Experts of a small language model.
Experts: 128 experts in each of 18 layers, 32 GeGLU neurons an expert, a shared expert of 192 neurons.
Training: a variant of SOAP for the experts, 889M tokens, 6779 steps.
Below are experts of layer 3 (counted from 0) of a mixture-of-experts language model. Rows are named gate (a neuron's input weights, with its number), up (a neuron's input weights, with its number), down (a neuron's output weights, with its number) and show model dimensions 0-191. Each number is 50 + 10 x the weight over its row's rms, rounded and kept within 0 to 99.
Before each expert's rows: a language model's description of what the expert responds to. This comes from a sample of Wikipedia text that the model never trained on.

# expert 50
It responds to: Middle syllables inside names and words, such as amb in Cambridge, Lamb, Cambodian, ask in Saskatchewan, plus line breaks and table bars.
gate0:38 42 72 44 54 46 45 40 69 47 42 39 48 32 52 54 56 52 56 61 39 32 43 41 28 51 48 64 63 67 58 51 21 52 39 48 42 43 68 67 57 48 52 71 36 69 50 49 44 38 48 49 60 34 50 47 59 49 55 70 52 63 55 52 47 56 61 50 51 50 51 50 52 47 47 50 58 47 61 54 50 58 56 38 66 55 53 45 31 61 64 65 37 51 48 46 31 44 47 45 52 53 52 35 56 65 46 59 56 75 55 45 52 47 42 34 52 68 60 39 50 67 55 48 43 41 51 64 61 50 63 69 36 38 58 50 51 59 27 59 29 60 55 55 60 60 47 45 61 47 61 51 35 46 60 46 31 52 57 45 51 47 38 65 38 57 52 51 64 53 44 33 70 64 57 45 51 44 59 53 60 56 45 47 51 50 44 60 61 44 50 44
up0:53 53 37 41 46 50 59 75 47 53 47 56 61 65 58 56 46 50 49 37 61 63 52 66 70 40 47 26 55 47 54 51 72 43 48 49 54 54 38 35 43 56 50 32 65 26 56 54 35 60 47 47 48 59 43 46 49 54 28 32 48 41 46 53 57 50 54 33 51 65 61 44 46 59 58 57 48 67 44 38 46 47 54 59 37 39 51 49 55 34 33 37 50 48 50 56 68 49 49 52 42 36 44 70 55 51 40 34 61 22 60 55 46 57 41 66 46 37 47 50 60 36 34 36 60 62 25 46 39 36 52 42 57 47 49 61 40 45 71 60 66 48 61 42 43 47 58 55 54 54 41 48 59 47 56 54 67 47 27 54 49 51 55 36 59 40 51 44 44 39 61 61 36 44 40 54 43 54 40 57 55 47 54 52 37 52 52 36 39 45 54 56
down0:30 51 48 40 36 51 45 49 45 61 41 45 51 61 57 43 63 53 51 38 49 37 34 42 56 46 36 41 48 79 59 50 53 70 43 42 45 26 41 43 31 39 64 67 59 46 58 54 39 63 52 57 53 44 51 47 55 43 45 42 72 43 62 22 49 42 66 56 48 67 48 49 36 50 40 42 39 35 61 65 34 52 71 54 51 49 46 63 61 62 58 55 39 57 53 63 55 55 42 36 46 55 40 56 55 49 51 60 53 47 55 40 39 44 74 53 52 54 45 53 63 61 36 57 40 50 31 54 60 53 57 47 69 50 56 48 58 56 32 42 49 39 56 62 39 43 78 52 58 58 59 35 72 55 53 48 51 61 49 53 41 49 58 51 57 48 50 56 43 47 49 39 51 59 56 64 52 51 58 54 48 35 60 39 51 48 36 30 45 40 55 62

# expert 5
It responds to: Final pieces that end words, often place names, like the y of Cyrillic, land in Finland or Scotland, and ly or ia.
gate0:46 47 49 59 60 22 59 54 52 51 44 57 36 41 49 23 47 79 40 43 36 48 59 66 32 39 58 31 46 70 44 48 52 42 52 50 55 50 47 26 38 53 65 28 42 44 62 52 47 48 41 37 56 52 54 57 48 44 51 52 53 48 44 52 57 42 41 45 56 56 33 47 61 56 51 48 64 47 42 39 62 48 55 38 48 46 51 61 32 43 43 57 34 56 63 40 59 41 45 37 49 32 46 50 45 50 55 47 48 49 55 59 70 58 42 32 40 44 44 45 61 67 56 53 46 61 41 40 60 56 38 44 58 50 41 56 48 52 39 49 43 51 50 48 37 39 65 42 44 65 35 41 62 56 58 51 61 46 46 54 41 60 46 55 37 59 43 43 58 48 52 74 72 60 54 49 31 62 34 38 70 45 56 63 45 52 48 61 62 51 51 74
up0:57 36 43 51 52 49 54 51 33 38 53 64 41 55 57 58 60 37 44 44 56 66 43 67 58 38 50 77 51 64 41 52 50 51 48 51 60 41 41 39 45 53 54 62 49 50 47 54 40 59 53 45 31 63 58 25 61 52 47 45 54 51 63 65 40 42 34 43 63 48 48 45 37 50 61 48 67 44 65 27 55 59 56 48 45 65 40 48 52 48 45 47 59 50 48 54 67 58 54 42 37 27 54 56 43 36 66 55 42 51 50 45 65 46 53 66 58 61 44 51 50 47 68 27 46 50 29 41 59 46 58 46 54 31 49 35 54 55 60 56 44 55 49 52 58 59 58 52 68 52 45 41 40 48 45 61 61 54 31 38 41 40 59 30 54 34 43 34 60 49 55 46 48 57 53 60 39 37 67 58 49 60 56 62 31 57 40 79 53 36 44 52
down0:53 45 44 59 47 48 56 62 50 38 45 51 63 55 51 56 55 32 55 32 44 57 47 45 39 41 48 41 56 47 36 33 72 32 59 41 57 50 36 44 47 38 69 62 52 45 49 46 43 57 69 64 61 53 55 39 54 66 46 42 52 63 49 62 56 28 43 67 54 58 59 34 39 60 64 45 48 47 71 38 59 50 59 61 43 50 47 49 74 45 61 52 36 41 46 35 59 61 62 34 41 43 45 57 41 50 40 58 61 56 42 55 58 54 56 57 50 40 51 47 50 36 50 37 79 62 62 56 59 48 55 39 46 42 36 30 47 34 41 49 52 40 50 55 53 55 51 38 61 35 48 61 56 40 48 51 54 48 38 35 42 40 59 31 38 47 52 29 53 42 57 51 46 56 65 57 44 69 68 54 55 64 64 59 52 52 45 63 54 43 26 47

# expert 7
It responds to: Short word-piece endings inside names, acronyms and numbers, such as the D in COVID, -ance in appearance, y, al.
gate0:66 43 47 58 65 23 41 53 61 50 53 42 51 57 55 33 58 50 35 48 40 41 59 59 52 46 58 52 34 61 37 40 62 54 51 39 36 47 36 40 54 55 70 52 57 72 46 55 62 36 32 58 50 56 44 70 50 58 30 55 44 61 49 51 66 52 45 73 48 51 39 48 56 43 52 57 61 52 53 41 45 50 53 40 66 49 43 60 41 46 39 53 40 52 50 61 54 61 46 51 58 48 37 58 68 42 58 50 48 45 55 60 53 56 55 49 34 39 52 52 49 42 73 54 46 54 47 38 63 56 38 43 44 67 47 54 41 52 44 51 40 47 52 66 65 48 66 54 51 62 23 60 53 28 49 40 42 54 63 58 50 54 52 71 35 53 50 35 66 37 66 60 54 69 48 43 34 41 39 69 40 47 44 42 37 52 57 68 66 57 53 49
up0:54 42 60 59 39 38 41 45 62 58 53 66 56 66 50 38 54 42 46 32 46 46 49 51 37 68 47 48 53 54 60 52 56 56 58 47 39 24 57 45 41 51 63 38 34 56 47 39 21 60 48 36 45 51 45 41 42 50 47 46 58 54 50 65 63 56 50 66 53 37 51 35 46 46 68 56 65 37 66 52 68 39 55 25 56 31 63 46 42 62 60 34 57 38 50 48 44 49 44 52 56 47 26 39 47 51 51 45 43 45 48 64 46 40 70 49 52 46 48 37 51 38 63 34 48 47 48 62 50 36 30 39 35 57 59 47 60 54 38 59 43 54 42 46 50 52 53 50 47 71 54 37 48 45 53 59 44 56 48 66 57 47 48 46 46 59 38 43 67 35 62 50 60 49 61 61 60 40 50 46 33 39 46 61 40 58 32 60 28 52 63 62
down0:53 50 55 41 53 33 33 46 52 39 64 65 57 58 41 40 45 50 56 44 46 44 62 51 54 40 36 33 50 36 53 43 44 59 64 44 41 58 47 46 47 42 66 50 38 66 57 67 41 49 70 50 64 65 66 66 56 54 58 50 58 44 49 54 74 68 40 58 51 36 38 40 52 35 47 46 56 42 50 39 41 57 55 61 47 40 48 53 34 60 50 48 46 61 26 48 45 25 54 49 39 35 32 45 64 66 54 48 44 45 58 28 56 61 43 43 47 57 36 51 51 46 35 37 57 52 60 46 53 49 31 61 50 65 56 52 51 48 52 54 48 64 62 52 50 54 73 49 63 58 60 42 47 49 29 53 28 47 51 70 39 52 35 44 43 43 45 41 59 56 52 59 41 52 59 57 42 26 47 51 47 40 52 62 36 64 49 63 43 48 46 33

# expert 11
It responds to: Adjectives, numerals and quantifiers right after the, a or his in biographies, such as small, first, two, other.
gate0:32 38 20 54 55 48 57 66 35 43 61 57 44 43 63 47 34 64 58 57 55 50 58 56 53 66 25 47 57 49 51 43 39 60 52 56 47 23 50 31 42 56 57 22 47 33 50 40 51 49 56 44 47 53 56 31 51 38 26 57 57 56 62 53 55 37 73 34 43 50 50 49 43 51 38 55 44 47 46 49 61 48 37 55 50 49 53 48 63 36 55 46 50 45 47 51 53 55 58 49 39 49 66 63 38 49 48 51 62 46 51 47 63 40 37 53 47 50 58 41 57 54 35 41 48 41 25 63 48 37 49 65 45 39 34 48 57 37 42 53 55 47 63 53 57 48 56 65 33 69 53 57 51 58 29 37 56 37 45 61 44 36 56 45 42 58 42 41 34 50 51 47 46 35 41 47 40 55 53 56 37 47 47 66 55 56 42 59 41 36 29 55
up0:51 41 36 60 63 41 60 50 41 55 65 69 47 44 67 63 41 76 34 51 50 51 58 56 47 47 36 51 54 51 56 53 42 57 50 53 56 25 54 32 60 39 50 29 43 40 45 66 58 33 55 29 32 62 64 47 64 49 43 70 50 47 48 51 48 57 64 38 58 38 48 60 40 57 62 56 52 59 48 35 49 64 38 59 61 44 47 50 53 56 59 49 65 33 45 55 47 53 38 34 39 56 56 61 45 52 49 56 47 56 54 67 52 38 39 53 31 67 46 45 59 48 57 44 32 55 31 55 57 36 46 54 50 48 41 49 49 42 46 40 47 50 48 62 46 48 55 64 48 62 39 62 45 46 43 61 62 53 53 49 48 40 43 63 38 66 41 50 42 46 57 45 34 25 51 38 45 52 65 47 51 43 34 66 64 56 51 72 49 26 50 50
down0:68 51 36 53 55 53 43 35 40 54 47 48 32 45 56 61 45 58 48 70 49 67 47 32 51 44 55 55 75 29 56 34 42 36 45 65 42 47 47 54 57 63 59 57 47 58 53 68 41 12 47 59 50 68 52 44 52 53 49 72 47 49 60 42 50 65 62 54 63 87 58 45 46 38 62 48 52 53 52 50 43 48 45 52 61 49 39 38 64 39 50 47 60 41 46 71 58 63 51 53 49 47 47 46 53 44 54 56 57 47 36 53 53 44 52 39 45 49 65 59 70 54 57 40 45 48 42 46 53 49 48 47 44 50 52 33 57 45 35 54 56 42 50 57 48 52 61 62 43 45 64 36 55 50 40 36 52 46 38 48 47 66 58 68 41 56 59 35 64 54 29 56 40 29 43 46 53 37 61 45 59 53 38 42 40 48 43 39 42 43 52 58

# expert 39
It responds to: Conjunctions, relative words and prepositions inside narrative sentences, such as until, under, that, who, had, when.
gate0:43 52 35 63 36 64 54 69 39 36 50 57 61 51 32 38 60 43 66 40 24 60 50 54 46 46 50 43 61 71 53 36 63 63 53 49 51 55 44 60 41 46 45 63 46 50 37 46 50 39 52 46 54 38 54 49 54 47 56 55 61 53 56 40 59 40 26 45 57 56 50 41 49 38 52 55 31 64 42 50 47 40 61 42 49 62 40 56 54 32 49 66 27 55 50 47 59 46 50 50 52 56 41 73 63 56 57 55 44 55 51 30 63 58 39 68 46 32 48 61 60 54 60 35 58 53 50 37 48 45 67 78 61 54 59 45 51 51 60 58 32 54 28 39 50 42 33 57 57 57 54 59 47 50 49 46 56 45 54 48 42 58 66 34 62 31 47 55 71 55 42 56 47 41 59 64 52 41 39 61 66 52 62 46 55 43 45 48 64 59 47 45
up0:52 60 60 39 45 33 34 39 74 67 47 48 41 53 49 52 38 49 42 50 59 44 31 56 57 68 52 54 39 51 58 56 47 59 36 57 49 52 38 47 68 56 48 52 44 62 67 52 36 62 43 56 33 47 45 51 45 65 29 32 40 39 42 63 46 52 67 68 40 51 53 64 36 58 47 59 57 35 57 56 54 41 46 58 52 42 54 33 49 62 48 37 66 44 47 54 45 52 59 39 52 49 64 24 39 39 41 57 31 28 37 58 27 44 51 40 46 61 52 47 46 37 48 51 46 47 60 51 45 51 43 43 55 35 42 43 45 60 42 44 54 63 61 49 58 50 46 47 40 45 28 44 48 46 48 62 34 56 59 51 40 42 46 61 33 52 52 67 41 70 71 54 45 58 44 37 44 53 62 39 48 39 30 53 50 44 52 67 43 41 60 54
down0:55 62 33 55 53 49 56 43 54 58 60 58 57 49 51 54 45 66 45 54 66 47 42 35 69 44 41 42 60 42 47 55 45 81 59 52 59 41 48 44 70 43 69 52 49 35 40 52 28 36 45 43 64 39 37 39 52 35 58 52 52 58 53 62 54 56 65 57 47 53 56 48 46 60 56 51 34 57 28 42 53 49 54 58 47 43 47 48 45 47 38 58 56 65 56 76 45 55 51 65 43 40 63 43 49 57 41 40 52 40 34 57 48 51 64 60 40 57 64 42 27 59 45 56 57 40 53 48 39 42 48 39 32 68 54 40 43 45 55 36 56 42 46 50 52 35 57 45 67 31 49 52 69 55 57 41 64 46 58 43 37 63 40 80 51 46 53 44 25 38 52 32 43 40 46 35 44 47 54 59 65 50 47 40 52 51 57 51 44 48 52 47

# expert 37
It responds to: Short adverbs, prepositions and pronouns after verbs or ordinals, especially out, place, up, back, him, as in fighting out of, second place.
gate0:41 68 49 57 63 55 72 55 40 44 11 39 50 57 46 57 59 46 45 56 48 57 59 62 37 64 34 48 57 28 66 54 69 50 38 61 43 55 45 42 35 41 63 51 49 38 65 60 56 67 51 34 55 47 40 56 75 61 42 50 53 48 46 59 56 52 58 46 37 41 55 57 55 46 68 54 50 34 60 60 42 42 55 46 43 51 55 58 44 45 44 52 64 43 45 37 42 57 38 55 49 32 46 43 39 45 51 58 56 43 44 47 66 32 57 55 61 33 44 51 27 46 61 44 48 60 61 49 51 51 51 34 49 51 35 41 35 54 58 57 76 61 55 46 47 38 36 30 45 55 57 49 50 50 42 55 56 53 54 55 35 42 46 47 55 61 37 28 32 49 63 46 58 49 59 39 31 54 47 57 66 52 53 49 56 55 59 54 44 53 49 33
up0:40 62 54 61 60 64 68 51 50 37 26 37 58 58 53 59 65 42 48 54 53 63 51 64 34 69 36 55 58 19 57 53 72 52 35 63 49 55 49 40 39 37 61 49 52 35 66 53 45 65 45 32 56 51 44 59 66 57 40 52 61 48 50 63 42 53 58 51 36 41 50 49 48 42 65 54 59 35 56 62 42 43 56 46 47 58 58 54 41 42 48 55 55 37 49 38 43 54 33 60 45 36 46 47 43 41 42 54 51 43 43 53 67 31 54 58 54 35 46 53 30 47 61 45 48 56 56 40 42 47 43 45 43 43 27 35 42 55 58 63 78 56 62 44 45 40 40 38 44 47 54 49 55 49 35 59 59 52 56 48 46 46 49 41 58 58 41 35 25 48 63 43 63 42 55 42 33 54 37 58 63 49 52 50 55 49 58 62 39 51 46 31
down0:48 47 42 49 55 52 49 58 50 42 53 26 45 40 62 51 36 35 61 64 51 54 42 41 42 50 40 54 70 55 42 39 51 59 51 54 55 38 49 58 40 60 43 43 71 63 43 70 44 56 51 49 59 57 58 44 35 55 69 47 40 50 52 57 70 63 39 54 42 46 58 42 40 45 57 55 61 38 54 47 49 35 61 74 62 45 65 37 50 55 55 49 63 52 64 33 50 54 56 52 41 46 53 49 57 52 42 61 53 62 47 59 32 42 49 46 49 49 59 55 20 53 66 29 65 51 37 47 46 42 33 68 63 42 71 64 78 57 53 61 42 55 59 64 41 55 62 54 52 62 55 38 43 53 50 55 29 48 68 46 43 49 54 63 78 57 49 54 64 41 30 50 59 56 51 57 41 51 55 44 52 42 51 37 40 51 47 59 51 44 43 45

# expert 14
It responds to: Single vowels and short vowel pieces inside foreign names and words, e.g. the o in Lorenzo and protozoans, u in Chaozhou, a in Polish titles.
gate0:39 50 55 61 70 65 52 51 58 43 52 44 69 48 51 53 55 47 41 42 58 54 55 52 51 52 52 58 60 51 37 56 27 52 56 48 52 41 49 57 35 39 64 61 60 69 63 46 55 38 63 45 39 47 59 46 47 53 52 67 33 46 56 49 65 49 51 64 38 63 49 43 62 49 47 48 55 61 30 56 51 43 50 52 28 47 49 74 48 25 45 53 42 58 36 41 42 47 26 49 56 61 46 41 52 51 49 58 39 59 58 54 29 39 58 30 34 57 60 59 49 37 52 38 65 55 44 41 71 42 63 63 42 66 44 41 59 33 57 43 47 74 59 55 75 55 50 53 48 46 35 56 51 35 51 51 57 52 44 48 58 58 28 40 39 54 61 44 50 50 70 45 60 60 52 66 45 48 52 40 47 63 43 46 41 44 43 56 38 42 47 40
up0:50 41 61 58 23 52 46 36 94 46 54 53 33 46 73 40 46 55 60 52 64 59 46 64 32 46 54 61 54 41 57 53 58 52 44 56 50 63 48 43 59 43 38 69 42 52 56 47 49 45 25 33 54 55 43 51 47 58 65 36 51 53 49 58 55 53 37 32 36 40 54 46 38 40 61 45 44 59 45 40 55 31 59 37 46 62 51 41 53 47 40 35 62 49 64 57 56 54 51 48 50 45 42 46 31 62 43 56 41 54 50 48 53 63 43 62 70 57 46 52 41 41 52 56 54 35 51 47 41 61 66 58 45 43 46 36 60 57 58 39 49 68 47 29 31 58 60 52 54 52 60 60 46 54 47 44 40 42 59 49 71 55 48 36 35 42 27 48 58 54 55 51 43 43 63 57 69 58 58 58 51 47 41 53 42 57 55 44 55 40 44 41
down0:35 45 34 58 44 52 73 66 71 47 56 35 55 44 56 45 57 56 82 71 52 47 49 52 37 24 51 61 52 39 53 51 60 63 53 60 53 52 42 28 70 54 38 68 59 44 51 50 51 49 35 34 42 58 44 47 40 51 48 59 43 46 55 49 78 36 59 29 56 49 38 48 60 54 62 54 62 71 40 35 42 39 63 52 62 34 55 60 49 28 56 50 52 46 51 37 55 66 58 50 52 44 50 69 27 56 57 60 42 51 58 37 45 49 49 56 53 58 44 39 51 57 48 56 42 41 45 65 42 53 38 45 41 45 63 46 53 47 54 56 47 57 56 53 58 40 52 61 46 60 50 57 57 38 48 48 51 54 40 41 55 31 43 50 46 38 48 55 48 56 35 46 44 41 72 55 55 60 39 73 34 39 54 48 52 55 41 39 56 54 46 50

# expert 21
It responds to: Middle word pieces of Japanese, Asian and other non-English names and words, such as Ishikawa, Mikawa, Shaw, plus odd bytes.
gate0:47 51 57 49 50 35 37 33 46 58 69 57 61 38 47 59 41 50 51 56 59 28 49 48 47 57 53 42 50 68 56 62 61 45 63 38 49 59 61 49 48 58 64 41 63 54 44 59 48 55 56 64 50 37 61 57 80 38 59 54 53 40 58 37 40 38 53 37 58 66 51 54 51 43 36 47 57 44 38 51 49 31 58 44 52 54 50 55 47 40 57 45 57 55 73 44 57 64 56 36 41 43 58 67 62 66 52 57 65 31 39 65 36 52 49 57 61 53 44 54 53 21 56 44 46 47 31 53 54 43 41 53 53 56 37 73 42 53 54 55 67 62 45 41 51 39 36 46 47 34 65 68 44 54 56 32 70 51 42 35 47 70 58 43 46 43 44 47 50 44 57 56 58 56 50 52 60 48 45 53 55 65 51 78 54 44 61 52 61 54 53 49
up0:75 52 52 61 58 37 34 29 37 50 68 51 57 62 51 49 63 50 49 57 48 52 31 61 55 67 64 49 42 54 43 56 73 53 66 46 53 49 52 67 59 50 70 62 59 46 57 51 53 64 48 62 43 42 61 44 45 40 50 48 55 49 42 41 35 40 43 39 63 54 50 43 66 59 51 42 59 49 54 54 51 62 47 59 48 53 50 52 39 35 63 42 61 47 66 40 42 60 52 60 46 37 42 54 55 36 40 48 69 49 58 51 31 51 54 59 60 48 39 41 51 48 61 45 40 37 33 46 54 47 40 49 52 50 38 75 41 63 50 54 36 58 35 37 52 37 44 47 48 32 38 51 45 53 56 42 78 58 28 48 44 52 46 52 45 58 68 49 54 44 38 50 53 44 56 61 56 69 35 50 48 61 47 83 59 54 59 51 52 61 65 55
down0:61 57 63 50 51 61 44 45 45 68 47 42 43 50 69 62 61 43 43 49 50 55 58 64 54 61 41 51 55 56 51 57 55 36 32 48 59 44 39 54 40 45 46 61 42 73 71 43 54 67 65 54 41 53 62 52 51 70 27 58 42 53 49 49 58 46 63 49 40 48 46 51 38 57 50 53 45 51 45 66 55 59 45 58 46 54 51 56 40 39 46 45 54 59 45 55 48 57 58 61 46 52 42 52 45 41 54 43 41 43 62 82 57 45 30 30 56 48 38 52 56 51 54 47 54 47 56 67 61 63 51 38 51 57 62 48 48 36 48 40 36 35 54 34 34 56 44 50 62 54 22 46 41 59 42 47 47 52 48 47 41 54 67 54 54 42 53 57 52 51 21 72 61 75 65 47 43 73 36 50 51 36 26 61 49 57 49 59 51 56 48 63

# expert 25
It responds to: Vowel and accented-letter pieces inside non-English words and names, such as á in Old Norse, è in Corbières, ia in Piauí.
gate0:45 43 57 44 49 58 34 55 47 43 45 57 75 65 52 46 52 45 68 38 50 53 66 62 46 51 68 51 28 44 63 64 54 47 50 48 59 56 49 58 50 33 28 52 38 73 49 54 55 53 27 42 45 32 42 41 38 48 54 44 41 55 52 45 51 39 64 45 56 53 61 58 54 60 49 40 32 57 43 69 49 67 59 62 57 44 44 38 33 46 39 43 57 50 45 67 41 50 42 41 52 45 58 53 28 48 53 65 45 39 49 56 53 53 44 71 44 55 46 63 47 33 34 48 65 49 73 63 56 54 52 36 61 56 36 37 46 63 46 19 55 44 52 33 39 56 37 51 65 48 58 37 30 47 56 47 55 62 43 54 52 58 53 49 58 54 41 50 47 55 37 57 51 60 42 57 45 44 57 43 52 57 31 42 48 49 58 36 29 52 48 53
up0:53 42 49 48 51 55 34 53 54 50 44 60 71 52 43 64 38 39 58 32 68 56 60 63 42 49 67 37 41 42 62 56 49 46 54 47 51 48 54 47 54 23 46 55 48 60 49 61 52 56 35 55 43 35 39 50 56 54 60 52 45 58 43 47 45 41 43 53 51 66 56 74 43 53 56 30 36 51 61 59 24 55 59 50 50 56 47 43 23 46 50 42 52 52 42 50 34 47 39 45 39 28 56 57 32 47 65 61 44 46 43 62 34 38 38 66 42 53 53 52 52 42 42 53 63 59 65 55 46 58 50 47 65 50 44 46 48 56 43 35 56 34 47 46 31 58 49 59 53 44 51 48 35 47 60 44 72 40 61 47 58 65 63 33 56 55 35 47 49 53 41 64 46 70 36 46 36 25 56 45 42 59 31 34 41 45 58 43 47 50 43 55
down0:53 46 38 51 52 55 42 40 40 51 57 46 58 63 55 49 52 50 43 70 42 35 66 58 51 53 43 46 40 51 37 48 68 56 51 42 70 50 44 51 50 56 64 62 32 45 49 12 58 48 74 48 38 50 40 45 35 60 61 42 50 54 53 53 64 66 58 52 63 48 38 44 58 40 35 67 44 56 25 32 66 46 45 50 55 48 36 35 55 54 50 61 65 48 57 52 61 63 39 48 46 52 50 39 58 59 43 40 47 49 56 42 60 38 51 24 51 59 61 40 44 47 72 38 33 50 41 48 54 61 54 45 44 50 47 41 68 51 57 47 36 51 44 40 52 46 45 48 52 62 44 45 60 62 59 51 42 51 52 51 49 59 56 60 50 34 44 49 71 50 50 25 36 44 37 50 66 64 38 38 45 39 70 55 36 62 54 41 53 49 45 41